Experts of a small language model.
Experts: 128 experts in each of 6 layers, 48 GeGLU neurons an expert, a softmax router, a shared expert of 64 neurons.
Training: a variant of Adam for the experts, 4416 steps.
Below are experts of layer 4 (counted from 0) of a mixture-of-experts language model. Rows are named router (the router's row for the expert), gate (a neuron's input weights, with its number), up (a neuron's input weights, with its number), down (a neuron's output weights, with its number) and show model dimensions 0-127. Each number is 500 + 25 x the weight over its row's rms, rounded and kept within 0 to 999. Numbers have three digits each.
After each expert's rows: "gets" lists some tokens that make up at least twice as much of what it gets as of all text. This comes from a sample of Wikipedia text that the model never trained on. Tokens count by the router's weight.

# expert 47
router:479531470525524527471522518535469521473469526491464473472477511465470507516472525462490519495482528475517520469477535537480532475524516497462519521474526519472523527475509519478527474524532506508528515468526530519530515530507477489504478520558522469468524520475512525480524471531533524519526483528524514480486513525470473532531485480525525472479524540525526475475524475473473522491478
gate5:482458514524486547524472482506484490525506485478530471510496512500491469527526486442532529505506525526453491493486530524478533493505479494523534494493505509473506482473506542518539548493492493505527467524538543543499509492532523457479487483485508480518498482504531475483486475501520463517476511547470467453504477463502474532491492497505487533510555480541537488441473530537510495517477
up5:457551500516566503508500492511498466483509507496477526513480481474497561457482503560454510493448471469512537489470500471490535504522543478499462508502531529516478521494493476499494482526526512441483503436485502486533532503487498524516467519514529494471510543487516498479511504517467548505541502514496509458514520522514487503528487471500486495508494487493501496545510482514489561492503
down5:523436520502500465507476489492485554516535546531528489480476469504488457510524547475465515538520519533532505506502510514497515462538481486511499479482459498506490502466526501447495523488555532498493549517480524504535512508489483508474472467473514487508517475499514508493483483503496507517545459463501506525476477449495489531461522487507507466509575510511530480489509473519490510510530
gate6:523493530503503505527480478479502488515512470456525512502514518497514476537496519527504534502453505483496491485465500446499470465503510475453525534527431540518463490500547501526469502480497491558489490508540481494507477505520493446470513479422466537527539501499500487517490481498499500489471513510447516461502508487518461505483457507534511486504532489475485485493509508517535466477514
up6:490532538477438510485477497497515487495492500468524502498496480516539478522505513467504499504529519548495485481514492527513476506530486488513463450522541459496507536518504488513518509453533473484517539493494487499490477501492506505556524467520468496501510455512444515520485481498483474465515525484551448485547496519516536449520478515473474512504428483525486479483485531532501523502489
down6:485479500515544484501457533507447505459497502504482504525519540481494497499484512511574499533520480475492527505507424529424472487497517488443507532476506485505474467515514490523505481502491489469471474540465479527535474496507484507506477475527503515523498504496549521500528495533515496476532504523502503516517487514526471546478495455483515504463525505517530483532482493521518535525477
gets: " |", "\n", " –", " +", ";", "–"

# expert 31
router:470526478514527525479516491532470550489464522489473474477496505473468540505475525479484525479481529479531525480483527528482529474527505470443517525478527521475528524472514519479529470526530512502523512473522536520539530528515479492487473516549537475470527538468511525486533470525526518520520480526527517482479518521484485532531489474536521481478509545522531475476518478489474518489486
gate4:533508522496522537498503531500502530480487479464543482530556491487435504508509504501524512481461508491457510479534523502488482510482496507470525478464501490460507528466536505476553522483547518500520502500510533519474504485532462487510501491473522484524501529495485486466526503539499476536516495540493469503532479550484468515489479457526513480448485519508528477501534478480467492559469
up4:461505471537486519464530530532471455474495559487453490476453527471527473547497524489468534504512530497495525512469536509487544503503514495547506544490513486495545506519497478498488449523497505532501532465520520518542508513484501487519459517542506456485511480456507553506526475512520541519534501509534538472513507499512508498516475480516507468525502506516509475484524488518505518508484
down4:477537542477479482536468500506525463502515504512472491446462516487555487445504478496503506529521491462508514515506523505506525537478465484508498501501478505563495522515501487496531513505481493503479519505486546518466487465524482471513513483531494490498466482533506485504438521517514517498559479478546464470490552523455551507479505483511539490497514514487475467496526536523502467482491
gate5:501487525481541484516487505513524501481489484521491496442516535525482438480501507504456525458511515525511526497516478494485545483513503523471477459508532526475498483503512520481479516535466520493510523460480503495492539495518444507533517538515557501484468468508478519522477487517511504516498487528547502555483574533499522511543487521537476508514504526508506480509489462501448490482524
up5:501544523512525513521513533508532474493481547459465483508483538496543476508494522532509494534493483486513517472478512544483474494506531548480494492502520492513533506480491518523456486550529503561517562506483542542465508561478481455503522469522497500505461564490532516487486517516490495499489475507512484534507476498516478492456497479504517491513513473460514521504468466513515492506499
down5:493527501462517519463504500478479543515522501514488488517469494497537504519521487457511505453482499515423437500478545518510561485505513490471498546554467477501485504539501505515504483503450470515471466515484470513486458512502471498474526448516507499497487498491491531526478520475499502486490536474506482481514457502504512502522485493482459478453466507481483488490475497464560491500492
gets: " ", "==", " \"", "===", " pro", " me"

# expert 33
router:472545479538524524475526484535466508482464525481484486460497498466475519507471522479492521475465531467494534475476524542474522476519495451472526518469532523475529529472509519473516479530521503509529529467529522527516520514516483476501469522553520469475526521478520518478524471529523513516524473524532516473460519520485466527524485479522519472474524527509535474476523486484484526484482
gate12:529497445473525464475485466485481530489480486532534491521477544485474473521458468526519520529478517498486519465522498430511473437497468501511544487503517516509527546466521458501529485474483472516502505516461519484506517509521528517498511512507509462499553468505508506496513469516476506493529514489451515468471473500521447528513474517445492488497468500489515484491498529498513537504510
up12:489455501519527508499483523523482509488484514490494452486535458479494496505472500494475521520524530473491489492515510545477533479499542509454481496515461473479501504519555499462491498547508518466532447485516532503520456479474455491492490488458503519481463558494474507475537485506500479508513505518513478514541458538482526503530503470569484475499490530534507492492508456492482536509478
down12:519483497558521484501481511504470493516553506539479482482509491481491496516459499522532521567458529535487495506467531473484511431507501542502492542495522503538533572532505536507496523490461481470490501520511492461497515468498491521524482474495535476500491452490510482488506524519520505504548490532506496510524504460461507523470486520497519497473492492519506542464515477499538518530481
gate13:460486500538511521518513457512507513487477472445500539539496443453517585461501486456530509503538489488532506504530547496506491495490503484512495512521524571482506501507484471516477490500469508486484515481487484488503507501507503493460505449468517521476471513523509510524525527494501511480523541490489525501486438490501466498503519489524495554520483498526487542514492485538497525471519
up13:517457433454473514510463497492524497489494504524465525540477529497454485531524486508481494517459510502477512463459481523487541467494512474475478486535470474527482494499546530495516487521501516479512498511483530541538518492480508541485501495550480497532526491502512511512493531491486485499540507518559502516495479498492571525469555518488475509525558500478502506494520481505506488463497
down13:497517505480510455460509506521479527502511504478563480497511484467492503524506498491445482515490484499513464534485488541537459539495476524503510482547533479484483517536492483528469538484507505531489438586514480520498512497515501516461537512457465525531507542530508473497508464470476486517471484484486448541481512511497507486505497489491526511501487511507473523450477521500485485484500
gets: "'", " |", ":", " and", " &", "’"

# expert 80
router:469531483523525532478522520529474535478474527483476475464490508465473514509474523475477525488485524474510523474479536531475532477525527500483520527475527527473525522473518509479522475521524518499526513473530529530530529532517470495509482524545528472465530534473515525478523471528528526521525466530531516484509512529473483536533483481529525478473521539523530477470521473476477528478484
gate1:473490517529518518491517523498480489505531489528477499521535508534511484576494518492506498542503493431496495486519484499521475517467524481504503499477541503500487504512487508525502496509480442512501491472509504491517498493479451509535469521496502502494547488476468505531449500517471530531498495557509478530520501477507508514530507511567470464472518524498460517508480439517504472559454
up1:489509557504444484523503527480511503476518495454521522491510501511486530544506509506520518528543456508491482467513454512452487504469484516541511491523427494502474470535490430491484525520474453505524475504501492527485484506503494501512491525543484504548511500514493487506474538496459489523494467507501451514508494527483477504459493471511521531486529516444505488505476494500528522542495
down1:499468516524519508499498462515464481474491536519474523509509498494553515476478498506463472519561485487548524486552514468494469487515491467473480532491514495482498529489531507491540443520528470492465492476489489517509463493449480506493473518480507508474475511501536513458498508525486505475478472506544511478491507490481488479509494491479539494476472505508499485505487512494565522407468
gate2:494474543529486498511462490494486506472529510476485507447556519495474492514490501495534523515482480462529530480473500494512480513527555507513484475501463463503488527474524510499467531464490492480459512511499506515506486502467506527514524459521445485482492490490461509512504490471514477528494449530499502501487576464475459495468494452459469532520534482460498516525451501492516478516512
up2:546457520489487506534480464541496501490509524482544455488493474505479513494507487479513526508522532535517498496482509502484475537489535482539511479517513505440513504496525539496484494484466516525514523524499532517501485513520500442426522526495477490502492498494532532489477523506495535500513484539510456465513526494531448480508428488526502493479492547470478479476468467511509492539511
down2:500523481474471530496523485521510513485517514487516432479526516503496510481479520509521508455498533511496463525473491490529516486483497483453487524543473500497524511505502507480503515476518521488493511486466491512451558537471485523463485505528458464451533491473512489480528498456512469522494504516477536472504482461516497530462548464504502496524511495516487498474453477526478557561527
gets: "|", " |", " –", "-", " to", " by"

# expert 0
router:471530485525519534478523499528472518481473522489471473475486509470474524493472519476481525483473528475501524475475533532473522476528517476465525529476527527471525525469509512480528471526527513530523513469518530524527525538520473484501482517535535474467523534468521521475523467528524519523526485528520522481479510519475486536527484473542528479475527545529529470471526480475468521506475
gate2:508502537500508531483486464544511454502524514500517472517477489522490499506543481525461533507536510519472499522493492492513524520518496499474511491460487470500533543507538493470553483483544533520484536505511482512466494486502505489532452482514502510524540465496505505523525501515546473497493523518523495450503502513470529499520445458519462524477512468464518456447476530560501491515505
up2:519445499512449547532484502463489483478527511479515539519494498558503543486528517521444464499534475515490475497480515495470545487494527528479536489535431453494508503490484468491513484526552497500516472527480513478501510509531515481515525491457470479488480483512464506518504481483512481504540506478515479513505521527471485500496435470523488492493517479468492460472503476501517481513472
down2:509453488473498508456501514500474469527420479537481503506511467521476491474513523463520487502537488556462510519524472561518487478493517502492499480499505505510487494504538489472477504512475507481522467540505500559527502484530490439517538509551500511497520541503538499529504492504518479515572486485533482492491513521516527546530505505478492468517513480494499513515501463532494502496525
gate3:501523532518490485521543518496475514474475483524483499499475515484472526468504502493485517510539495494519493445454524495414482444471467502478480503464483460501512480518478480479506476487491540533553499441562505476498473538522511497485524510502484513518517485481542497466501471506476537496503493504490487476497499460454484517483474498486488512463515452507518489484485516546524488534496
up3:507497531474492468514495484462477547482473491510505485512466500536486505479553506538474488508527490503486508500486485507481461492503525479483471499523425475489495468517464483526533510522460535484523464504523511451479522506477508472479481471473468514526490477495526504511507465480453529473495468492515505535507509479454487484492445490494509507453583477511474496481519469508510494543493
down3:484495515544515457505513540450544508475483524479465489488535536512514477523482493442517505492533525480485516526485500507500511513505510489533504449484558499494520478460507457470487452500502526495481522502513461482507512546511480550545483528481522509524487480475485502451488519489496514526471500485513490460516509522460521532479522471535535484469469485493523486516566502490480512512520
gets: " ", "–", ".", "1", " −", " the"

# expert 28
router:476531471527526531476522509533474507470465535478475475466480497480480514493471518475497530517477523476493521476473525531476528474519524509465526526483524521473523525479515487485531473528525513520531503471531532527533518534514466483486481519531535468474524525474526523474532468523526518523524476525515522494471507521459480535535476478534527478476522544532522473469530476477478527499479
gate3:467496485486501443510461497486500525521523493463497480501474468495513531448552469524462505536576495504513495482523473468507516517481486513491500501508481539463505518486514507497505482532496510547526562464507474546484484466499467469507509504535499514494478514489522504490524464500471518503456475532493456526479507458505513474459529513484530479493497476478518531504495525485530468468536
up3:486536506496525497532500532515482513492519497502510477522504489485496473500518483520442487496522527511549490508500544495510543516532491562478495519512483515513524485508462553509441504490517530505494522484497482474485511521498436531508452476503511527529502509498492491552543500495450528463507432552527489497498520492520553486504506529544516510543470504512500474514491486486508517485530
down3:472513505507501510481498515533476479536492479458472498481476534508490528504495502507519487481474492482495555489525524536482533451512515497477513451472504552466476555484515484488512500493517506477516450480513516423514494501566490508473472539533452519472478473516521510455516495502484487488481500477453496451513501516504477474508510481499465529462485457496499502532467473497524511495500
gate4:493519503501471509512457527494492451519489504475482463516499524497483522520494502519485494502523480524482469497519521544483475525510529527441484524499517484511481465512470497524533526491486470540471520524488516504514502431469470533480552498484497509546489471486452518509485481541463468469494524508487527494545477516496538470540508520547518523502481567475473507505473492486495478533523
up4:460501555524469505513528517491513460511514538510467486501442479502527496498503481475471495488491513511489503468496506498472499523502477509509474471486540474507490468498530448495456517544478512523459508517465489498459489506480469456505499552521496488487565524511473512506474504506462523524481471540530486487487483484555526477500515516531537526516530461453475507538498488523499480499462
down4:491475484488487524483545490464505539512511488516505536473463488468496507538512503497504505500486532508529521504521471500541514503512483518440509510511491489514512499487480473512501470473539497536493509507559488478483481538531519489481519484475454509503518529523495511501462486525519524457483453404472434528494508471500528537500499535487484475488521460512467500495472529517531464502501
gets: "s", " well", " first", " area", "st", " city"

# expert 74
router:474527475521517530487518511532465518475470527481475474470492508469468525509467525474480526486475534474500524474480526531472524479524514488479525528477529522476526524476511503478522476527525513518528519470532533528537523535519469488499473527529531468468519528471519525477530469527528529526529480524526518484480512527481480534530479476539527472476521540525527475472527478476475529496474
gate1:534517539565500533471500539490459516463516480492465529544484535521511496480497505482539486513475516531456512504509444520480476488529507516520534531509501458460450500511476473504468493523507456500520535524520477483506503506528477509477504545515487513474470477519493480514512478549477489474466525524521515537508481502479495493508443521508472489479475525459536510526473504485491510486473
up1:479486497523456531473515472465451468471532487477534502495493525523490488418470555493506529488521528536476483489479497507529511444475510525474507503512500499477541510520512536487505516506512530542498525473498538463475514491543525486530483488481490514509484491536494493528493472540502521516504516468457488533513516541488503500498447501535473467540509483499484491451490490521474507531506
down1:525474458524491552539479504517534514475510527511506517504456507480499498523488546516484484509457492500518507431517483484494511489484499529536503507539520517493475544475493517509528476487533482504499527504474505514517505509508506532503489513507519514420499483522518532498462500512509565511539532491516529461503503534443526446563463507531466507492477511488503513488505483493501488478521
gate2:534534513493498495452488468471494492517481523479491524471497515466510510508518506500515485459458506505512503509502553519473507521533541553532483543454501521493507505494484497494544494502496494542530522525549525502492462570454523522559487526517491489510528508488463516487484501525505533515477458481490473496485530510507530486543461506475524504506475503481533472464527496518488542479464
up2:552490502480481492466509511487532534513479518454505497489477494524541497494534531491472501497507516502529485481522509514466519519440459516516474512469498523472495491505447523506538498467500490527534517523518498504488488564499529475550519466449489534464494531501469494516458527460507526506472441503494475548470521466520485500509490517467527494477497525506510514494516532458520526473514
down2:476494479511493487525507462519502511461518505485515493456501482473461505509511501493466437519509479498511459519476497559497486502484480446529475473514507537503510510481501496537514485520507508525527515495512516509473495518469457496480442513487518519464533501516490498493505447461528519522520446448436493506460505513482492515461508540522498466560528477511531517488490474500500494486458
gets: "|", " for", "\n", " as", " May", " June"

# expert 111
router:472531472519521528479522511532464510481470529488470473478492496469470526510475527470467523479480532473495521471475536537469531475524500483485523529478530524470522530477516512473525472529524522509529512474522531525533524530519472489501475522527534473466526527476516526478520469528531519526528477530515517476487514524483482534529480477533531477476513543535525473471523475480474526482478
gate0:497481421508492482513470460514469536442524479493481491534488456560480475529505491526537492540484511559526538464493512463525531481506493519518502531499491513488496484500534546492494491473496486543514495495473508517483487485521472457506547544518506479502475523529506514483549525501494482519475487478512506535494520486514499493510499476493536479500487503478520482491505452436502497520484
up0:486479491509513511514502540508481465476542527512470483520523495499526461487484560514519509495480528448532518504462520509483507472528495508468474512526505509467517498500491542515463538536522480475484506517502574501500476535488474510515505532523533457509529550520497499520490529497481501492492537501480458497473510462464576505513478512522509467517532506562506531519509512506477491493481
down0:503510516533524541505526494484486484505525507533490499463529517494514492519495549540555524478498516475530519520501469492455525534510509523520531524496458551542508506464517526492442525501487548466443506492479507480488505526498476512493554501520517480485456477523522508508523489517483496461514484520493484522483576491536502467492545505538464526514506497488539495494508482491516478500492
gate1:493525498490468469478506477480513462508486503488462484512509518499529523520508466497506502466531469465513531483518502511524444531512489476438487532529511508514503512487460570506468534544481442509494480471501489490488511515474511544487467523519551531491516457492494469519474464491499505459478516510488506513541504495498501503524500481480551529534472524517502526528560471520495497475517
up1:503515483487507499494524514441519525503453498449467480480493503493520499520488503466537493462502449512448529519515470496518475524496494507494488473516475561539510469507505507512483525514498500520535454502500506481523499489497462557445499485498552485476516495479534489526511460459498514510496497498528520473464557481500556488516451488502540531484448497521515521503509498500496524484498
down1:501492525473497515478462567532489516506452443496489494555503496544515483498474528496467482481532470469494478500479486503518464484504479516518535506513524509510460481486538495504475513527489439432554455468496521503543460484504490467519479508506482534512512491490482508510536541528530490506499505506482526458544518485466510481483516516469513483513500510522473473468529494499514489491483
gets: " ", "2", ":", " the", " his", " information"

# expert 56
router:472530485526533524478529523530477493482474516468472483465491508479485550471470521483502527513476520470536527465478536527484518481520508521450529534476524538475530524479505474491524471519523503508515526469529521523526525522520462499487475537537534476462516528471518526482521475525514532517524490510528515477446505531502478522530474484529517479475513533533532476475518474492485531496482
gate14:509469505533455528488507539522498548490473505502469512489472491431471480483501516493536542527517521462507552489500489502487510481562514515481525512487463510425533523472541518441525471510488521500493481512510551513501491526458497484504476535520513499492515516498494515489469505487486505564524535503489510486482499524472508536526478509495486469500507507478530485506536517507464467505509
up14:480525481520520473501535494502496464483513517456558479521445516530493511489498499517468500490502487529506514484446519527460529517519466510551509529483471523525490497486472546509504510541538549505537495513480482518479491526513508449468465503469523472505515490477533504492512456478515496503481470522475473504529543482475477540516485495526513514509521500469459491480460435486531501501500
down14:510459508506521490478480485473518474542473528512567509500476526548537507510491486476502516481493474485488539454509513492553465494470489490485486488552499500502449489488521499477494532559479521502516496532526488520469486517524519495488520458499475500517540452506537537502476491521509473529480487492499489515525508500511445493501530490494462500557490526456494480457479481474495472464473
gate15:520535500539520524478497494507508490480495485463493471427492471497492539482491495487463530466471534488456474523495506507487511527486523529447461537483498524520542501478502488493531501501547527505520505529495521489533546503524473462489535501484502493493538494477509495472577518492509466537489505547469526477502525517554522498474486522529522514515518509541498515501533475465521495507488
up15:485502445497495514489471548510480522480494510541513506558525538499476505519501510523487488508484513535503508507464498510484508500532479493471483496493518464501482444535521543493485487492534515499507496513507509516518497533479437507475467500459499499500534543488530513540469482528547510477478485511490516554523473465455475493503493489519487474476531532501473455484462532458483438495522
down15:469479525506499457469443482524476527528498526467481507493501495487523480471522483506493526518500516491473565470482488512498500463503518452484504494462490525524479516494508478480504500468489515513565496469500501514474477503495494444474509514483465516473496458521486476530482526518529531485521489465513480535500447513472447522510466504468505568495463500476508471512508508456484490482545
gets: " and", " the", " to", " &", " or", " of"

# expert 12
router:481524467520523528477513502532468507477480524485481482452489491470470487477481530483462522521487522482523524475473522522479529479520507463431524526490530531484524527485520489477518471523525509506520499488541525517545523519517456510494478527540520478475535526469514527487524477532525527515527460517537516487461527521476477528534477487546511468483527530516525474482515476488467512484483
gate2:512513490473527482522468551495508495525513482545465500483441486472485483476480567473507503490489523471536485474492499480520485481486484482525504524490494479514525509501485483490524487470506534544498475489465506532520516469504494547487557483559491510517506531486518525492488536501513531521521488482478519453543488498497465466486484489539484462492542490483481493480479470442514509544457
up2:510522539527480510526470490501508527485500525482491487495517493509480557526536456483482489504502499540458484513530561507496495528548558531510497478478546532512470553507500497495485546480512492452499534498535507497460497488501489482518478519496504503495508480513504519487504499484546471489485480530525480532446514506500541531551538534477531533493459528523491497501537505511529522518531
down2:445531491489504478508501515472490486504517475493492515481535565507477514483498507535495496553453488482536461494519504457505465489492518471482528531525493476514439526516517493505473522498524496519496488544475493480476488497466499490500484466563542491534507465520497474513482555504561506511482501571513480495524507477490451475517460509497516490494493489514552506475490491501504506524519
gate3:500519503477485494464494509550527516478493515467491490504496497463452491521464554500438508485516509486485496502454508513494569466500551518494524548490525544491548517471479541473522444508523478471498516494483488515498526509477500504495495505527512482481493478456496491492511472490548512499538488507537536476467520505507469512496494522481513456501526514544495477509514498458466544475482
up3:522488468544472493489505499486513492477521506509510527458516496493465467480483543536469490494481475489507463470471437512474514469467547506524508516534472524536494453522453503485499468503490461442481506552521465481511526499496458528491514511501467492512509502519509463502486522514496563498548517463492522482516524513508471468512486537487473538505463500486514528514530477523511489504523
down3:511494514548515448499547550446455481485489492524494519519513507506471506524446488513513516477507518488529494451470557491488508513459544518540519510481484509471497513525483501492504492491492502533510492526512465494516495491537518513515503505524531514514493486541510536488447486548501516499497474476493481505470481506503481512506482488499487474451528523507480431535438514553497527511497
gets: " a", " A", "A", " his", " an", " American"

# expert 124
router:465528479524513531489520513531470506484475532481479468469492516469474518510477521475467525463485535470491522476473531528481523473531519474491522525482525516477521521480528505479520470527525505499529527471530537527537526535524469494489477518523533471468527531472523526483522462533531516526522477524518517486473503526490489536537482475533530470479526529529527478469526477476477531487470
gate0:465488507513516502478525514508482472526521503478513459504460479496470531576469475530489510504452504478542482502522532516493515468507512482476488524501505497524476513490522498518473494479536489551518518550507480488529488489491552531508503503492498489520468512493500502518528525504462478492489461481478546533487446553460511518477465486517478498526460520554495502516474491512528466485446
up0:468471483490504518484528472510515508490509471534493479532526492501495511539478481525430516502464506504494519521545475532509464491504507454507530483549458472520494490496528502519478504484547498516479528486513470472487523426536548508517513491451454484518493468505535468520516534484479491494493524509516488491493500497490499496515491488564499548472502476550496524519472473470497508541493
down0:473512484513479514502524492537486486492540509488441498527544531468522519495487474515525451495492502493500501475528519517521462457506497486502522509471508497484479488507489504528482492497465483518490487463453508505476502489490498496497482492490502514479478493539502502485462503485477508521468515561494495433548442534446494535528506450512504510505516504472542448517535480442517533541509
gate1:473547486507480499485498522493495545470452487488483506476490517508488500458481479477494479531511516506482528489480510537490533480494521539550534521501487540458489501510481483462509500537505541479548453479514525531528463537514521536514482464488465470456527525490486524500492478518523438535500515505536506462551516484502498502496513502479484533458465486486486464504495496473489467465477
up1:452492483547460499494483548505516489485480508511501487463486486476504472472491491507480461534518480525478507499489494542477522490454507489496476510520487490489480476504516474483488516500454471489503493540508510471488457505457467554493497499501477490481571476523507542497544496495459515494509522467490485478531410506492492511492523536502439524490484473463484503499451512482513481498508
down1:515528504490501509443493486529479541541495516475512500522542500515501518475527493473426510491531506498521486459533481487518517508492479506469484456494466527498485489465505525519436512482470434521497498542476490516539493464471488475513525532477492494496517532516465547514468515482489478483494447483493515496481535486467495503529502525521552502496502530507539483477464491511503536478492
gets: "\n", " out", "==", " Out", " high", " High"

# expert 95
router:468528475521518527494523513527468518472468530485473476459499516463472539500478521474474527493477524474490529469478526527475529478522513467481521531477523526478526529473526481479518477530524510488522528474526526528529525529522461487503478524553530471468529533473523527483531474528526515514522466528506506480493521528496481536533481469529521475481505528537524480470525480485472528494481
gate0:521479512520492491488571456495478504502499536524503509508515494491496525466516489509484486491525502538505493529483488507497503497449452492490507490484476450494503491528516454527504532480496526565522495508479501554475472508512454432461491513516461496516516492484521522496498513448492495513489538490473503541505514471507479486530474524457514510460563478476494487524510480538485511503451
up0:500499508469469481477452503492479495539489472487495498505486526493507524581473452508480487538472495445515540511533466517470491500517470503506532486509516511521500517507465501496498501507514514508471511530492498420514499472493552531495572489486507513470492490484460497529476488493506459490500491554497502489526480517516537465495546484507496501524446489497501453515510467504508499533478
down0:498489473488507508457480509473503477503462513496525478490516521541507506481508485491521504498481508524540524528478494480452512498522538491500497496449469474485491518511481509499487514510493517461445518506470480431496504460521521476448466454540483516489433493508528488491511500495499467497532490500539478475486462465515488460525470462515510480496497515445510468528493510506475474479570
gate1:470469474489523487505486528453456482502520474524445488508501536502498481445505513480530511502530488486518465469495502501505576509519533495539514513508473440488503465466517515507449521529496527455511462498479492486536483508499501507490530510523492478499539517528449492502535522553519476513486517488526481490504479530528509486504504485498486542476501446544520507543489474496469499494491
up1:476532563530477486505499513504505472563486461489524541481508498479477520503483489503500490463455528470456493532526453479487472522486502503475484471488505540495499532503460505498527501483490452512477490502512505482490506510464536520486484478476524491459506432512485532478522522500498501484500508520460513510532492474474550452498498507508467464501458496433487489493471490476511500457477
down1:480506542514477510504490491527499521551499516464438498489496481498487467464550519511517486514466487488532518516501551484477513559505490514454513506509514452518519523510488463483448483481485469500523497515486529524471531500480479517482500500505517495502478494529502468463464489547470500530484462482481512535500453531484505553499495521478507474506507525556454543524502495488475477468511
gets: "i", " |", "ly", "na", "o", "4"

# expert 96
router:476532483524522536472523509538467514476471526483472477467478505463465513509468525475480527479475531478505525474476528532476528477522509499487525526478524522471528523474517506483524474533530511517526506465528534524536524531516470494500474519527538475470530531476517529481524467529526520529527471526523520478480506530497487531530479474537529478477525542517527474471524477476470519491477
gate0:524563510519496496527485583499499528511494537538511516445517515468492521568488518491550543545517451506511531493497489522516456489548503557515513462500479471509471498481496495481461510519558495480472478513492518468507514502519498524444468502477490503498503492499497496519491498506522481506502448480487521530505478466514509505509513509506498504471487531490462500475501520530479482512516
up0:510499442501491532456515490515509492524492501505527472422498485548484485549502465502510493442534528518499491503472512493534486557482493456487529478465502444467490465488510505472488527487521498507468452495469484515499489516528508507482472516475522476493494439515426499491494527520508483503484476499509474501505539534545506511483489502469509490495491513474474462502492498517502477506529
down0:503503493495509474501523455477488483454528483480511521494494512433475502480498476455514485441460506488457474499466458492518521471501509497484500509498498459470423472460546489493486487542503504521488522483524513488487499489483536500507474494525480483475537495448549499486521475489462464508503513505472504517526481519492506532492486467516520486492499469520495530549469448471484505538492
gate1:491465516518519512528477515464510513478505494500509495522492453507487510535517528482457481541444510507521476483513471493497509469475478515473504485528471506471525504493525485489493463519490475472525522513525488465544514470432517513509487503515522536507509482501466483491486509494501522508578543456518567493530498530519501486499474478521494526498512479494558440497510527508501473518451
up1:501534501551537490482553466475498507544502531528489505484459507499548511426491510511544485465493474468489502510511481487506522492530497486522516504513541521532492495503489519485471490518522486472489485485534481525479454542518491480523527480521482492447447528495509509482486503503505517489473488519547495484464495528455477488529519508501505513533490528524483571498480495495495503469558
down1:514542518469527525541522503512559512523494472481474540501508496442527528516527489548533505465465490509503497514482435521513497533491511520510522505509475505562519489520504522496458556439502486530481504469435490477535458485485490547506465499522496491508492491492518512475512542477519511500474515523529491494497513499501519511475515500497474502518531510542489544542487497500487514504498
gets: " it", " a", " his", " he", " her", " more"

# expert 24
router:462528488538536533480514496527466527487482525476452484461484536489474509532488511476493529465484534475473515484479518524484520472534516512475525530477526530480521537488503543479525474517525528477540523464521524509522539505529477485494475510546527480475510525486528520495520469519526530508514462524536516486522522527495495523521484477531521479479536543537518470485519473480473527466486
gate2:487499471516482499508540492482522484498484522505461501478529500477514507471487524474469471506513486491488507483506475470532515488487540469492511492522509454506524495478473477492496456488484482493420522504494480520552485521460489531513514507530480477478497543534460505535492463512481504502542513472474577491512468489494524506511493521526503554541440517475527535501525535495538534494500
up2:505464501489508521524538514473484516507458499478513478492516437500516477510460507457473494548479522501534506491538508491482497497499544486492550496469510512499547486526486502512543481486531545497498521476458509458486503525476494506491537455481458477460509520524464504519458505533491493464508525468530468493462514508495465523552472533509492521511533529499522543506483494536493471487472
down2:513462502472501519502471537447552497477499482513521499484529488512480438497467497488480456507499476502497490429533486493519486529468469491516510492503484506511535481497468505501526512447537492556500538508557474519492521507496492524477542488495487508490503555505481510549503512513509513456541482467512504482457506523518484524532489472517519538504499490536479533523444526508508496497505
gate3:513521502482484536465503459493429445486531512469454490487473470485470513506520511479496554534479528501495527514489477535465481470483529500500528521496510505483491532480516498463542505493514519493495494495488534516493559459522477502541493486489464478484488500512493476497527495476537524521515492538446497513493505514498513489504523498540499499528525554445518486482518463532482507546464
up3:474435516507525508504534465520495452499521489512528509441510523493515435445485504509526515501527500559523510465466515506496564522488544552446525499528480497521484501493503489497476486522511503516496521480510512504525516510519496522482542460494484514522505545485491495475508516531514492518519469461503484528566480480484501490522534518507471471528483471471498494469497505530501512495504
down3:487503459537483486569469524530492501491474526487508507516457507536492506486541465497502522466543494507514509458477509512497462455482483544481491505478508525461528496498488485534510527504505436506522497488496542482473492508418512504497527481455485482442503517492497491513536496464527482541529495526512525493516506467519527501516494484499485512485533534481508466510530487500491547486474
gets: "\n", " \"", " (", "====", "==", "—"